Experts of a small language model.
Experts: 64 experts in each of 8 layers, 96 SwiGLU neurons an expert, 2 picks a token, a sigmoid router, a shared expert of 192 neurons.
Below are experts of layer 4 (counted from 0) of a mixture-of-experts language model. Rows are named router (the router's row for the expert), gate (a neuron's input weights, with its number), up (a neuron's input weights, with its number) and show model dimensions 0-191. Each number is 128 + 32 x the weight over its row's rms, rounded and kept within 0 to 255. Numbers have three digits each.
Before each expert's rows: a language model's description of what the expert responds to. This comes from a sample of Wikipedia text that the model never trained on.

# expert 23
Description: Name-initial capitals
router:098079069178134190129136130168088152159094106066153095136133080149187150108123070131095135100156129156182121097092073129151149155152062146176130153130100142077122126109136165198150121185087157105148113182147099135095154145123168176096151183148165150157131180155166133162137087116156135036144102132174151125173080100140147119117116134077117138108109171054173149156168130152106164138117112142099095094150066118094123052085080089143154072088167148147125133106127163144150169119112126146146140188126163152116159112144087117145152103096072164159123121112106160166135134087104102088
gate0:074119195136155147162153158153120116089100104185120098099121130111139157116138119115135106085156076091141120149141060121132166110127096163091141155083064180126156139107111087128127118150149114099144176072125080085134082143170125100069117148138165133128117189131139093126201116144095134132097138154126091093115099187157106140148087163155127124144136114059108153078188085137051125155192057118074100123133152160073121126181109153166087153179137156121101130144145143087122076155114066110160117145095127106121072203096143136193154114134109163148162107153099092121088100183069137151
up0:139076154145122145154108134124153155130084183151160163065134129138115131122112105146191152139116123157134142138153087147143186107165089187141098151109139110104144113137118145147094084125156145127181144144149093084143153122169176101098119151153133155087109239150159205127090135092090088101113107157194086078138157153087124124057105122088103078158148103116123124088117173096216102112117107150116134147082126140045119100096086179132142102178124108108161141123158130109076139106118141114109092155108128107196150178133155139097117154148151157195047110108136099157199117101187106118
gate1:160124138174101179079124163126144119074101095130090148093133119110114192086178108155094145150147112197154117161161100131131110130147108146159085150163120119175108113126131137140106143191095172101154199139134185119170155117117125124120146154181132156144128116158117111151132096064103069125108134203169216185138092161110119114145112120085126135141152075172122112157142121162106121147083103107163083181091106161142096082137158105114161137140211132143070190097106146154124124105169087100150083105125200165072146099106100087129087136132135129097182067164166148144105099050116149137
up1:079160120091161160102196073161155192110075125098129137189092125120109092120118123097120115087133107179168128133203099109176157093144099170057079112087124098167131134055132110108104156102136097173179106149105135135121147099183103125067202104129135097111151162161139109151151159149136108157144183092141136131106131173101136077172119111091127135104105134109134100117179182168113084133096144170114093109132128208146127127135157123088140198179130118120159128075159171107091101120099132144091112126113165199197134158123167088128113118146166128119178172152209113114138103168119148125
gate2:104119126137145136141157109131093145123145164103182135163155115106106153184160125095141089149146148120143167146064115114119089155193049101144118159095153148158156099122140117138112065106104079155184112147136137124118152091184138134123167217153147136143109080138101166173161127141153118185121144158119096076120094149125118129136109215084065101144150082065145165089108120112100157120164110155108118152091121122142127141108091130105153203102068146148116158154177089158172163110121102109091118167115134171124115165050109061085061107188134176132131094139098133172097141150151131218
up2:159121090146121099130066101099175129066086146133118118146092073101199125066112151109120131126068179128114127107088139211160106133122147144166106105190087087110220164135187110145168163136116130092156146133118154144135109154190148160144097127104113131121113130103110182075102098113116115157130088141102138066092084093146140149162143156199181166181115131154087123156155120225096150110124104131112135126104119109212131091128108123105118153065129159132184163145158116127144134102178090112143101174193119125141153097136128146091153062171148149166140120112140143122082138101161083086
gate3:139162170142153117129073140127129126063077065122138150194166140142082094127148123111128106072158118142127150070102123142165151143105164133104127062137150187086137154129083148150136145193129165112142150111165129129059144162084114144151106143168145150093124119129164095167082118100126139111066117133120118123123146146150158152118062094057156140169173113125142133187099192111133151179112171161192144100190153058128129152108141158164112162085082106122116108137126143172135130105107151155181086099099150134099127118165135221211152113084140041158098116166109101102078113139103123114
up3:137157131140110137143121135041165098104087181158118121149190142086113142072125157118192145125175121082133144153110105107133141131123153174095125145054174146136059081119148108166105143121141155085159139095141110120108171123145123147111181116109126130070125185077155140111098105128152149126162089127090117132051109111131079111112147111108135152124113124215077147134094164130042126113124126118055158121176219156143129127081119131144087145135129140120138136031142140092153172116122123111117140111131126109095145141136122090030142074107110128134114135051089107134151066111077175165
gate4:161169075135112144101135110187150151139096064113092144115157146192111156130101179072111118116134128149117159111058073145056157101124151172110065136152141109135125165170171128107185161125184106098190162146173105099156135145164131183106116121117156119203131128135156176090220155114167146152132150103091091104177094108129159137124072119133153205136157165078153131152208090155101199109100102135108168067154157079131166150129154123106148102120158116156131161095105153108132100097104103121170124118130117142113120169128136131104090156114135155184170130136127175104171109087168112083
up4:144177118127130080135146083139149164165193093090090096146093087108160145109165196146117152153136158080193160126049139182155140115184093071060158116214141119120113107110114158091135137108173086148104139119167081126158133148144134142123111119096138178076164151130137113111168166110122090134137139068169134118086157117095164142119097120118159098074089135152149072094121128139159139135140120166194078090161172146116145118099131151122141121119102168077167089077185080107122125135117126145134110087131169128089098153121105049139097181127170090146079108180155090148118128106151153045
gate5:133113145176082154103165131111129138153064180143152182133153125087162094136180120150128119082130095111144106127156125095144146135117054127101061171101137125113140153153178120113121122147189138041134148112158150118101104150093075099139154124115160154076175159075156106160103106104173112108140069138099130153125024155144173101147110118126159118150165142142087145123072114076064111086154101100091134103122134149100103157120092110113116189122111161148123140155182089186076169083095080137158092133113204141132140112146147145198109136093115108160137149178183106156116194124150194123
up5:139092118131099095144099105111139181067070072126137133102150177095129106092104113193105152143087169158104109173134159147104133076149090118131091134163114116133175112106123151087145137181097094047145084094110168070164169129107147161180134158124166124142086141095082140100144223188175117118072156150146111108077130123170091098079124062147156109113194166129116120102138127155127158135114134086073154150134152114127092101139127150053131108134139122120163133104137142165064064157184090101119114157107117088107084116172146158143067133157095115146087130148139133108166152159162187077
gate6:164137138162132131171116091145104104125136150194119151079101118166136115101088067102128131203180083176151131108065072122119100141125088104099193121117147112054138097087172086100170093160127103118156077188156121148101127188142144148159099107140155105134188132153146155148157156088212192118130141168148178124159080083130151066164150132092155113105121092156125162121112107101124156142094122087102176131109053091143139121101111153117168133079092154119184147195117100183117120145153163092101118108143195144159156120137122123176117127093129113185147113175147154091160112124151167085
up6:148128095192133116156202101173146115160133147160202115056123091156171133167151113157132106084118103117094076160134106063108134138128096114158157131130196080098106079180174167100158127180115130129122115142150120118112152163114133154117152074141134159090130227134213130159119177151168121101146150110180112152159072142136180121114085148075138084158144173124095141093133118135103147090163085028114137126152154098085162095147111110080182085109160129163124113117150173176140134122119121116155126118127089156154141157161059161138209082076113122125121123142140141132144127117153102108
gate7:136106176103127140150101189114157093079109150054075092106125123134185112072133112125116112109184156146061125138144170088097096169150156109123181147161139113077142149122123106140230136175117073126140100117101093119180110150183135156111122164120142132166157118110140124161126116155106164089134123170230111120142147157156154065131087123112122124143127087152162135185140142156149106143154069089192105072119121154182110124091078097160120171185152089156121140105126099093103098129142125149131136099093137091161129066155139197133155096116113158090077071192119173143133114177111124098
up7:105183089141148129114146099163073149118124114111149095185166070110082107128116123124099178129053131092106131133122097029172136148181052091125126037117112106148090137149188170128120138185145170058155160154186138104128163126097132106128119175093128122104104077103135143112154185101189099165128147163144060138092079116153115146221114107096113116130141199107125127121070139144145120073155170178136139178119141145158069107157142110117155121088135136082097090100114144115156110110140112113142142150148169096115139160088084139112098155103125113119153133165087137145119156135137118053
gate8:133219116141123116096167123103078120172133101131144137159170093168167132094105134169110160113131133164094171118137117153149144101076145110142166217147120104101120194072105101161086186094133127160120128112159137100181117146137119094170174148146201146088135133139091093112147159168118101045116162083118110096150122084099079119164133112064129101101149154138142177153097081131125144193158102093171133061166157132117195120084095174109127153155175103136134121122091125074067069147104107148134126167117167170059093158145110125135127131101090140099080144145137159088114187113107123091
up8:116120202188135133185101104147155152151128111162110136123104088106127146120147123185120089124176123116138115098131149096118168152142156111133130062151119109084046112168151163153129082079147152105093152084135198135118116102087112081110112159137156116144119110121178049145107130128110192139128148154163098207159100176108096123087136173119138079168118077178082161150125164083043151133163157120097181135130150142120094098113104122154117208115085120169142135130079148150134131139142193113088138113174164141137080147138076176168171104173098123109149069105092145075177097096120148146
gate9:131165158114103104114172108077111177129160153128109129114138114151198133069158198158194175153153108149155098095134083114091148136129120111175205144119061116158104129125127112092132115105102148102089186185087140105116118111138132116135107103171140137127158170158156128176135124068176112085142075167132115158140156154196140122076108128119127176080139143104041148104101121139141089124209105133167139074140160064119100075128099155093124156109079152100167170180162098110119126170174132114145091162192136154132111093145100077122122153166151122169142180185101152114116093138160083094
up9:114119136127099187147094082152141127137142125090143164061135168109072063062141075131080133126150086105114112137200124134174156123110172135160148132165064069109124170113104185143122132141130154171108134175098141136083149092096123208047165144118111122143146119146084104138089106114140124101118157184169159142109126187082154133112139174118155105142108177129145063111097108086169161144118114096099135165170173121155096087160178139163112172197103082144149140133128129125079107116108165136099084152134105167129137162137141095201121159126129132103148108090203176134128219164136114140
gate10:074102151154154135140149135096126070091154140171111113083147074169121110112131169157113143089202067109144088126088127124176126155082141114085160054088149105157185142021164164190162114158186085159125135137086120098091132150145119151180175161097125142064135150132150124135131195097101162165123114085158114126106137132143143154140157137068132165162144130157163191163145137101123148101137171159128167077113132122078127159110087118131056171127108130119121125130148104127141122147051096093171135153099124139116087165120155051086142115144130167120150077130141113071117126064149169146
up10:131149140104104102178138137098115163151164110123030079125160173142141126117134172168179140095176180154166116154159171120160073174133113151072141120143133145097116101112099098155085093105142130146180177076119199091163152131080113111118128103122112117102121142118123124091106124145083181098125150128096132120150117178091139139103065169139101097165128098174120128130110123130103145102105096081075179148060180132144101182140063154167105149148105145171206116177106141100104173174148135101135100147122154124069115126137133132128180126171078114145128130080073199187108101191137193128
gate11:122164183090144073183157192161114101072136098117106121153134113138139109148092128134162097096115104074142123157156089150122144111087091113051095067219127173126122171129119074106108171133084137100140132132102128137166072104078120114140072092125133116178155151161184146108067130104189173074162099146153128100060046141108158126134094133089107131082174137087157135147090089083100122109136153163159168201117139123137119195113134150111112106113094133162134100119121079102119121182109085124102146138122158118100078174096109115128119166168151166160165112122134176133124086091159128188
up11:124138123109149157203102131116161127076135142147128083151097131103134130149149104131095174179103147071101136115178216149105163095160147122140149158151121121137144124138042111155157105124140079105072167090124177122124118146150151131109084159146075164112175146092069108106115141111065141126203148124105081140165142111169102159102117118120110133143131073142104086149148123087080119140171066172125142134102167108147141114147094120104114127176098176074080149181191101162104124185119094067094153123158182132120118118236160109106152132066176109069123127135159114085105094131086161132
gate12:086146108172139100112127131153100129098137110136208109139161169185142130113144099084153112172145083131144099129180114127135112118157112166104150201122089149064135134074087117195096154116126153143091129167119169095083145105089102090153104118146142104123147117080167149197083122160172089121161133123104126147098133110087093131130139135165157071169127188116127122129111163166212207123127179162127120084139151229075175060170132094181087113133152126099100135153128164117120073174118165083102162121113108149109127119107116147103139057104092108171124154121124160185096127087087117146
up12:119113149118118159112116089079095123133145108108100093161138093153167085133124073118124168083154119156120157158127069099162091173183123199104118151090130128155153154089134117091108077123110151164091074067149119197083109076134102164160051186114096132114143093123150135155121122127163131100104133160132077094175197133134068120183161100146117131115156174104103120127073135186158113138185069156094133115102114159076165158146100171080161157110103075132108120105189107141221147118110121117091153143142117175150156179077133121145108067092104138154114098092153100083152177123140152134
gate13:060115106115159165154126105176111076166154098105101122101144138128216086088088067131094126139126102095139212158162106133117162095122216101120171112162140119085149091103177157045085179098150116120064122140124142120167095166149114149106145093140144136143135102116160105201112144176119121068133121127119102167087127105152190116077146125093188075074167104084116100148151126160109113110197122120170128122125157108129158126105188120090099083177128161096105154125114120135161112153079184142065143095123131117145140115114121141114108045140105137126110119107078118129105104127197114098
up13:111095101113156081167139100161158112130114128079123124120120093118119091097074145093142100136093123115123092090145156149164065148172141129076111163124145148106100201125164160163058148060157108097139127120161159107154172085206046147189110119089101162127089094116121081124117130090077134140151131167184095138162121169176107139085153080120134160104110098123131066134154146122099109103095080188186100116118108113136104148155115150141141159112131144178134129125202090140187160143127142128178117134176187091196162078107198173097104120094144151084065115133148105099140140156158155137
gate14:153141111087186133144124121125103134142201118111103119210126126121157136159124096092131113085130144101137129117154096111134072104143096134138142164167058160073137140095155158114153116107059161116080155147197084161110175145171085179178132107068136127135098128197117090174158099142154099136123120116154143138172172140140123135080168130132146161144158166154133120161137092088157214169135128155136115081231201129142156129126133076114099127077135130182077162117101131128157108058143118196163091166117164144106148143094140076107130182141114142159100152101129176130097117154172077140
up14:105119109162096105080187137169099133114140113125105139199161131146116134200133157203135130124106140173100093151092143150114118136139120153112166139159084141166122133126171107120113177184122128149111091167095135122126106207118154123154129148143067066099122119067119137133079102181121159113130136115096077163141138089108113114155191082116116130034143174139050083103151156148180138137112161113116118105139205098168136173113061127165071096104116123079109125125058133084138141125140162150133123130092110168102148159134131146149128156101111037159115171155161201159109129102062098113
gate15:124112071105144154133144145059164162104202165030131106144155083099158148155134053117204162130183079131103188157148125124141077166078111094110131122120115049079058139080138134132123175185120176074117092109125136102204135108158182115094115044105152119118105129094187149145137088082119073118123140146142123072093084095121132094084144158149143110121135182133118121101152144107184119154080157132093121158122135133097086141147097101104159136121117124197129158158123150114081120152076125099164126143108078138125115119114110124143156121067176136151149130129163149079118130133124120129
up15:186133178127150150135074110067143108070115155114104082179152133123165192165111133093136109146107133126096125085132173119169112161220113090148112126136158139171122185107129174177183130137140124116136147099091161097072123174190104149128121145037112124111144096182120123139129099114115077172156093149087157113099193166050119136107123090078165157143105171115101147137135099137072109130119162152151148120096145134113102108115152104139135117146136151113156078119132122128063140145153100137076118081109150099151172127093136168157209086180092089095160097097167077105152143139189110069
gate16:115123201103168137178126143171118084145103110053118145133138110138111175090097099140117100095177121157089145087088092076104109106134112157131110145173160147085138050101118092109123099145114161114118167181083072077108081105170165136093096139159142134146171185195123125135139154098097155138130150127132107146149119106148147107142137124068170127136082150067135105086198149149100129176103141124122145099149136138130106196128128104211119155113103152166143108122171077013161154128095096152130138104101191163139141172164164177137079124162110097160124095052129156113165110152155124129
up16:146109199127157156147169154147160151148156154165122088103121185148120144119098074091068124056120135156119115060110116192117116153113186108153088140100138167144121106142153133121183153134169098189128135190149150198128099132095090072098113139178142118134142065091113141133073160131151120155109187162058196109136108167139129113180132131116099092115168161117164086170152089122118151107145138167166091103134076194161137142149151140182065122152139110058175163201098157127091145094156079106138147151094112159124169124130189112171147128133147101148102104079133126094116136161097146124
gate17:166125074149114183138096194062164113128176142159129182146119127131129134152142118129111121171156137109136163126160125128110114129105160121132143139147106155116123169129163156070102128198115084109092161124175144176152114120139158162197074112115130108180131193189105142128090113076160126177170107119109138062072176138165127156147118157139109185067133112113184142126133106099093084161130130165119122153120088127100175084110093145057144081082157057134173131173075115126087167123069095130118180131146156144053140101146093134129140120170136133168134190088107212179107113110133113131
up17:163101097128132121196091134113120155135191107153126128168106127132102133216143125148170083115110160104145116101135137113122128165140141158122151134102119110135179089165050201148141121113117093062128125130107114143150160134115097211138147124099063116127174149075129187177204157095154083131102121140114122071103130141123131177112164129113129132115143148147124155147122135122080162091102128218120107193186110125225155086144049151163139133128132111075149202138151132092193110129113081133110147103147116141141121117174189120118112131094134060099133124129166140154117124057130176137
gate18:113069173183168135092105113138091185160134106210140106158169085130152127121120144133143123132126158015147157113149141109126131150097142151046149122103063163173124100102112089094105205149116079150137090085101133087172145080119146091117107054145152173145097171143144118187152180141152101076179139142146119171122118059127095111145124141082127151170118121102135181131138139203112152121158125152159114095144111106139135134109151112114098147115136177127112137130139103104115134095150124104144161158137147138187180083139071168110123126184090128196135072083165062134104094131099122164
up18:145082082126110101153177081115198126174168150143073082062109146069098142140183142145100123151108173134162132176130079166100118207100111121174148164090117135108157178148125156118162121121153127197119119141047145145098109134143152123149103134139088142127170152108148126102159115083142175155187170126188171123148119145128141120111188178120128117151150093137129108142072141127137132209092098124167087098122149133156142116127147047104123130137158074148123057131125121170108167132095079116144137133131052102204076111150116117071156134112136137157118071101125114102095120132068161076
gate19:095095145108080134172144116073095097122093109134102132085075147124204130088101137081157153118134074146112148116106116099112091130164149096117118140183103096085066129148147141093158088123130149151054115147143117090121135149121196166122119191141151151157134154110135113165129174165130141088040127070159099164078042162127157125097117099094153082124158101106143096054130123077144074159127085093136124100180143132134177171140097143162150133160112163127057166083196114109125121167103187087079119076123121130188167077130109116117166133144116152101139125162162140155140168159098142149
up19:138197172121134181156175107122137184104091108135091089182113114111117178143081145105188134120132148116104121159120111157130148153144161097159075134213110109094080147186211122136133205118148134192112136122108127158059143112151166118113144091127157117094141127094141134118169107104160113143049130140096143045125107149134133160102163095123080166111180124163087112153084163089104118176148119124081123076114171097102110136080194106142117064157130171100136131154141178117120116155130105108188145092174134131137141177143077178124132164112155140190121106143113092180152183093115137103
gate20:136171144132126118165114132166091161118126079116137114119150171152128068118083114199101145156171089156139156111173114102139129037163107124129178134109158134110079136160124171159106158138133153092162085176132144119141163055140106115116129215109111139083104177092147130140133118071168091163112165131123120191122126126081143120119153203176125125084107145054161173059196114131113149133155086115147080099132183141090148127143116120117058131113117174131101140126172110149119117103141107193090097132093139096179116072253142112155110154125146154119120079147144144144118145154146122119
up20:159101124133065103147087058093132141169123132086113152100093109129115107212114156136098136191133151147115133115099082150122131203145086169136155111141119129129164136101133121142082123086095129155106124114107072163132103103147165108168128167137159161131139065156128125188131143204126076128168174103112126150113136161136099108157170180108096182167172143138184126094096120147153112091112095132124100088096131134154178152094136125143138199168195189092098141158118109143095121165168070143160146210106178116090092157159109108117163087155149093119163161082117204166079103075145134101
gate21:145119133098213132122116145120133148106121170144141127157157132149113155145175049113139144109116120144091121139146125162128053175090087106153122153034164151115130144112109168149095078148149088178167100076161144165105084147162106128172113146103159103097136131113117122184129096104134116145141138168139104084173111110155128119107173109106125159151122101130120149200084186127105115134123128105134152101083098124135147160147148072104135119070130130167166103188137105132081132129161164153070117105142161110171152178180039134095209140154125131124127164122094118113075220162153076036
up21:101099102075074118115143192106090138163146137116120105146135118066126143188100141154087168138190102074095103112125116130090125117124099119198129142161110154148129156152147187107172118117146098072071078181127226181167081118125104159127144144169197167135140132153096102119154129145172099102052174061139165114115119110115118090129162112090132109144141144117157138113110112109178101104184123132162132127179044098110121105140123082164116087133151135058169166179148145131096070126119151100139087142140135086155134138128114170100097078149121069177093098081079130138072135131139128125
gate22:109128122123083143141090131112130086090115163177094119109086120150135170139153088153122114155152149164138154121140092165125120151153124127154099121130151101152162134162125131180196139136087162107068147126135190103120156089111138132156111142146130117135151079118138085188117094100018082062142201098173113165077175110142137124124107217115079106104186080106141117174128124104177126080171167148141158085092116179120140055117147160157143103189085133166122164125102080048149092082137103136131070100136133148133163143118121089087086062163145162125144098116138091128125170100144172138
up22:110098155111151169121133053155185089133102148173111106114128177087175099086140174101137157133165153177190132093137198151170108122107124139133155117156150142102049088117179185092158075162134173181145098085163062152100133104144134126222157114096151193094090117142141136114135133160148178137171152129159114111177106131145105127113122150088126151146153097102120150096087151194119175160132154188079147121094144141128134048153080167108139153108083138147178140110131142167058121129134109154116143122137161132146088126128129015150121113163095145146120146109135131150156156125178139128
gate23:114137133133115119140094167100123077079134098128151128114123091137148169108163185125126126101123132100135141119152114071150110088137152144174148167152144148131070091056123159165146181181091142158098073116153082082151125179114120174155126189105116143157153133167148081192100082150186081149141106093183154151095110158091128156120133057084137144135124210120147131170160116112088139193113152137109073152157193166151098096116150088059157164117070152128121173121108146113143137103195101063164114096135099177168135130111077111109130199164118115167128090116121117139127157124083134196
up23:129178170129131165121131136115126125151135177116151106152100123138136173142089107142195185092131155105060154160087130116076124165091113108171206114134092144123112124150139182138143121095067128188128144136150106121123104154069172116106102096071079158089028148126104086201119113158056123107078120144140078145086077124094155136157128151153096117137105133175125146140141158110095120140208115146137138068146136147133135115112130085099126109071102153089180121068118133145090134145140149148154127106137171174162187182145115095156095180134144158144137130064129101099057110085152061137
gate24:132125117138158112100121169131086036118104142166091169194110135094158138110094092145184095105089176114083126148134122145102116075122113159123122148117099159183054188058135111101097138174097097108139060143104101121149099195142143112111145121150154161148141146165125107166169126117085136142126126149165114113124101120121103081098108159073105083055147172153123047140157150093128133124213116112075166111065166150090090164141127132143119140122116091139126149107077161094128153096109122098102116190136149090091106084107121150127101172143110210155145109150142075140111124055129169181
up24:135183131091106139128128153145090157186084137161075133129134164133100102170136131115172079109118115147136168180141105127088150134103143108220141110146103081086086100146139103126084122128111060085081185108132122131135110129122121093094136140071114113110137148125163089104107119117125090151082141083136137093168121116165120131136153147101114160129133193122138119145118152145255175081107163130124201079131155132120193093186129100137108131163122062135153108090140172074135035127084112062118095151068132154114066121140144144099076090104193095105166135146112142117123140147154122093
gate25:132129188114065074132158104164113146153142143147134092180142119062115098125109099098129147142068151149095102139095133140154135142183100121122131094164060112132174113078141103134147067131114125052125144116116115173142179145100110075098210176149103123162166153119038153118092075155181058087136144102156063142114081165119132159132145141134160118160153106150153126125129150142151136089129146180099186154087127144212183145137153115158109153072151134088100106120154096154151062148163120102123085200168097136108126101098162102093128099134137095128133098119147093165139157132117145052
up25:074103118125163037068109160113109123100119080112128124170127101102123101109205121171141126132127104128117121148156142147115130179089169101105097189130149120162123143099077138078172079120121107127165145159097134082142169143102121116143095107122085157115083098164111119109122193136125131127199096197146087156095052187078118088107119096136101123156156128188150159075093138148182105100146126083156113143082135123110195147113171146115155149170163096164109069048115122152102151133204117153114110130146152073162072091151118096149076144161116163081135126157174152089119087106115128103
gate26:148125098111106123136112117073111085132127150055103085126130150133111100124109130127168161107123121157013097133158094156096112127136119116058143097152138065100118162139075123187138148116142100100126077162144120107091124170201081157151160140152180059134121149158197136143126084154125098111137118086144138114093123178140181098158141074187122129116144114133117157200174104088164121112108143145123166117083139043110164126138183114149119140105138169127130146197081162120129160133115064167120105112150160106107161133112155190095096058113141139113114116104107101052119160063100102090
up26:125141148182150119085153065151094116102164084064139109132132127078097130140158145121096167093149150094137116157078125097204142086148127100081183118159096171138110127110133157082143120108117136169130065116139135162118115113132092168117157167134107095110089080068091131215144154172185132165057184118138137161180115055134123136186105091053100170064140077151121142055166142139106080150172134138088124143144181164112108152117175091153148109091198109134147123122160158165082188126104143127150111120135113096146125098129098155095160142114152145151114124135127116164122061134126072142
gate27:145082120114064201117158082121119117149109091150148099112119143099122150170092152144125132099121211116080162126083136160109121109139110102170099179078069080150130104121180172146072134085099133080146094165180169119096122150141122127119110174143149160154111154132191124155133085124098109140119122144062151110079146145182151062150129154080075203107129140103109128087088171106131118124066122065156194154179105101186177132061160144118157125047087136115129115154158143121120133176174097111160160088112090076140146150129150158120072117161115131120127078075122099139104135139114127142
up27:208121070087122124107158153219129105140072146096168066130121127110137117149164093119106108110045164063088101140099115143083088101164149043163158164100126124129173117144101123146142125169089129167112067080135147063123077139118104118091111164139109111158142109084122114152149104119120129124094152130141151096100132149189184133136111095132186132097138122131169163138200146127125099128145156068126141114177091059108124080065130111144177110155150128141100094082144208177166157148108134135097143102091126142130061114141085139169059124102113107151110131150166127128147158102113152084
gate28:092144165165117195117142164133182140090163090107110102162144154095173148113098147129115122161141106135093138125149187150127161137125083156095095154117125098142090133128117121178105063191135186120171084097171182111124075187101162114045105144149093085100128181132108103172142119100104132119146191117149133157113084139132156075111111082143172127161065084135112106123142153112108125150069123122139150139078127142152103120133107125143141105112072183116158101134128152150103108164116219140136153136101158109059160081162162112128194054053093170129137116088071140142137124156090173070
up28:128126097118102179132105116141137159132146132154172133050157058060166141165153175146152135145093179192131113163193137123101099123151159114145118087196156124133132136108076087110173094128132136136148114113176147106141121171108180132119118154182064151126139141099099199104165102130181148117104163150162092118172085181155138081083118172146120148086093209130107129141118185107080083135181106174087166147109138072145183142105101139117088134133125065119144082110168092078119117152136107123068111141143114065091144153114092054133127131147135150161138100165125061091125127151122171139
gate29:111096128140114104119141169153056098174151156128137129116152127139130138107138051126144156124140107177116148129137104103117101106215139185103066100132099115094137135125082071158153078076148138057168147154172125119172123080172131222116108138134137161143126196114133163191153112115107105187106118115183167128106123146104136151107166140121123080152101158098113166131151098174125097146163123105094156163096172143118143135117087148121119079073081109078049076130088079116139144081114175133098115121158103135094089155114150038092201134126162152138093094122144103074117126156124123184
up29:141082114100125111111129133128132044120166107167053132116123082117186121165156097165130162115140075120079118115168128078149071106089146120118119133112102157172095098179171161122163144108082152052046189124103088135093109136126142139127121114112139136151124086082136090175136155145035129176113101141128166097075157154165137107130157117124127153129142102140038097165124143094103123124146118118095098121105135145125171185153085140144154151121132118101125089146202120153117186121146208076094140124074122171116090162131152118158102144178121149179096109113198108141089139073142084157
gate30:149113107132142136158116076133126164118115125145083041115141123119185187074180174095177092121139117129145131101129229142138135088090097175177122160146089069096159098085142134204159108169121126136120072154176129207082113120125090135104084189090124048135105140113121144166179110180099107110130104193158097130100114186142155112123172139106082111119131099108162130101158125127069147126111115100100101100171081142126149150133062111164149166135134132107088183100150133098099189180170105147131139106094144117166103155117099163136196109093118165114112137156124112125110148109180120119
up30:136124101105137189166145141158122155109137123151143115140185142156129130164127085194151070175181123110148110139161073088102180107126137138134144138085096106103116135107201144164108135185125143084139066089173125162111097127142096181178145120024146125113104106162126090196088168158138143136154146160170089114154126205073122098077098112161150082102113157172211153111091159138099123096097126167128115110167077113147124178133131149120152119076121113163136078059129174090133125154131152197166120052103179119169145148133126133113106141163140136134083095086105155139118120094144115096
gate31:084157196153078080075102122165132091101152081148135118137152144165124179092110159145124121150107166172087081125161130160151133150138129081130196142136102086081146106058153143146056122127102144080115161162121097091129123145116167124106139177162185141125131168141132101165191105065193118090118070147113151137092152133175075145122180192167079062114175084158109188163075134143101141139123080123152152061097141138168129143139131093124107152149105126094107164130080167098123117133104121180138085080116158121147138107146089114076154071073107082134127114118146150142098124149191139150
up31:133208127157179094157139162141122082197074133147184098115147129118141096124122189083155099126143052134166149158146106169086119127160097157175113118131102159157205125146137110130088111176142163137111129114149100177133169129207166131138126084161174146135106151094115129091126153122103130139140137101111132150112087113080128138042071140117135181163144155074120121142164178161117135103113134077111107068168111090071124071041091117142094110071183157164168170119131164150135138209097103134179178116125119111184155168108081116152123155154103118137150105179120143119099124137131117127
gate32:157118160146145070117107101137093093077118106108124158153093153086139168039089158111135115068114165142133163089173065114138126137155107153119128102130138098071029139071125155155145182186121125151127106140188099051168166155146112142046150121146178092157115133096149109130162124116130121153133147091169122163156084129169129137149064121082138182102108110121111167156202090169104130155139192186147144115171155100090141113178085130129129166157133170137068169140118139129149102131143101128144093197156112156147097121130119168115183121107120105138098173141155133075173093108092150112
up32:093146151094101151115104106163125199136107133134175123096180114109134092120194134150154154165145160162126151135109117129120106097109139106137097146156135133062140141161127126143120182168115093098143138089127138162108100136151172141134161145096096110095138122169148129079122104201121048076134146165149117115137171108188090134128118117159124154121152204137162085121109183122171057126143120133077049084101077217130115136145113162162123097221051152148144105123141157106120080118113122105143117118132132161182141062087171123051136046123122091081161135146135135108141090151073110107
gate33:161141165110122076092110175090113111180112114149085122137127178143140110157114133142079137092140163115066123114046141136064121100091088106108079100139079145151134107127210107175074090132174069112139060160136118119161117176145113154140208171107131137163100084111172154180104125104121114096106122111030133110126137168100198127099173156076139134097153164122137147123080132090136113150121141118103128076202137067137143150125121110126128152159132139070117125184123138103124125095109135076130150157070175140131148145124135180125206112095150082125135162126118126140085165080139070097
up33:136152150172202132060146109118136145031195134088109124142131096118064105075113132131169111101094104052167077151140165121126159154161116105103108126107084139195108114104093083089162136142093137202130110116125180139108092159106134084120147126138121105180078075146093072122087152159122156090132159108164166154096136165138114094079166173115150116139088155117168108159114139092153104146145102139187106118037120158116136115078111119109139121160110079048133065102172155092116136147139138069103131145161108108158103154127135076117174096112164188141130129163120118105119143084080134131
gate34:069116132166132175133113154098121127137108153111097135168106160124170159155143159131086105130102153141100138135059058128091170123143105112142133088150109124116150075102111118132077102166146181173118131132096125157117107144150145130123079149189147120068114170098106157145137055110136127108100128204173138126086094226077129154082134208172189092068152054162111132172120104093150110129125065146087142107128137122116129158124064136098137142122118131180067102114172097145161146115110094113127160151143129131140103139098171149140173147119112111121099129083185085191098194140166200157
up34:138155082180108144141095150162125135137159106168102101079148140107172131117084156116142098184110061135173118182097136150083057140187139090121113148100115108175103131099142113136090144123140109173095182123126151155134167117103088171184204075088100146114114126126105148188117155124155145157102124141119124075117136079104086113059162146088119116119099119063130165153108095135249133207160120154095150109131137149154087111150094087149160149080187167124089148202111145098167085185117125133143128114132140163160083106173079110119133160151112148158179170105160136131094112122108114125
gate35:145091110160119200166142217127067064119099141084133170117112153138108071117103102168112172147171156051159154122132078148087131146116140078122051143146126118150127096177154148106188156057131108147123129092141118127116139177157111108164169144093143099135107120117115132187141129137068144083092175072104129183121140171181119095116103123121073105123091109110147141155137110177098139100174167100142148079051174163107083147086149094119149134135073104123140131105101112096087183116152252138124127119136121120173114128146145140135116104151142113116147133086138123136159173158100080128
up35:194135161178159122129094116136092075055108144165153091180096106090113142148182086134121120122151118145190118147156102146134138115094134182162200148035125110089138112097159114086127081151150103098168172146138091109126145148159157106080082140156152123126166154111155141153093125107176151092178072176198129154123118120137161124146149127080162150151130088093123124073167145181149101153145138089141111127103155116142097133175151160182118114140127110108103147129109132148110059118137106164146122045161107085158103063163158111192173183169136121166057092167133156174139113129183120139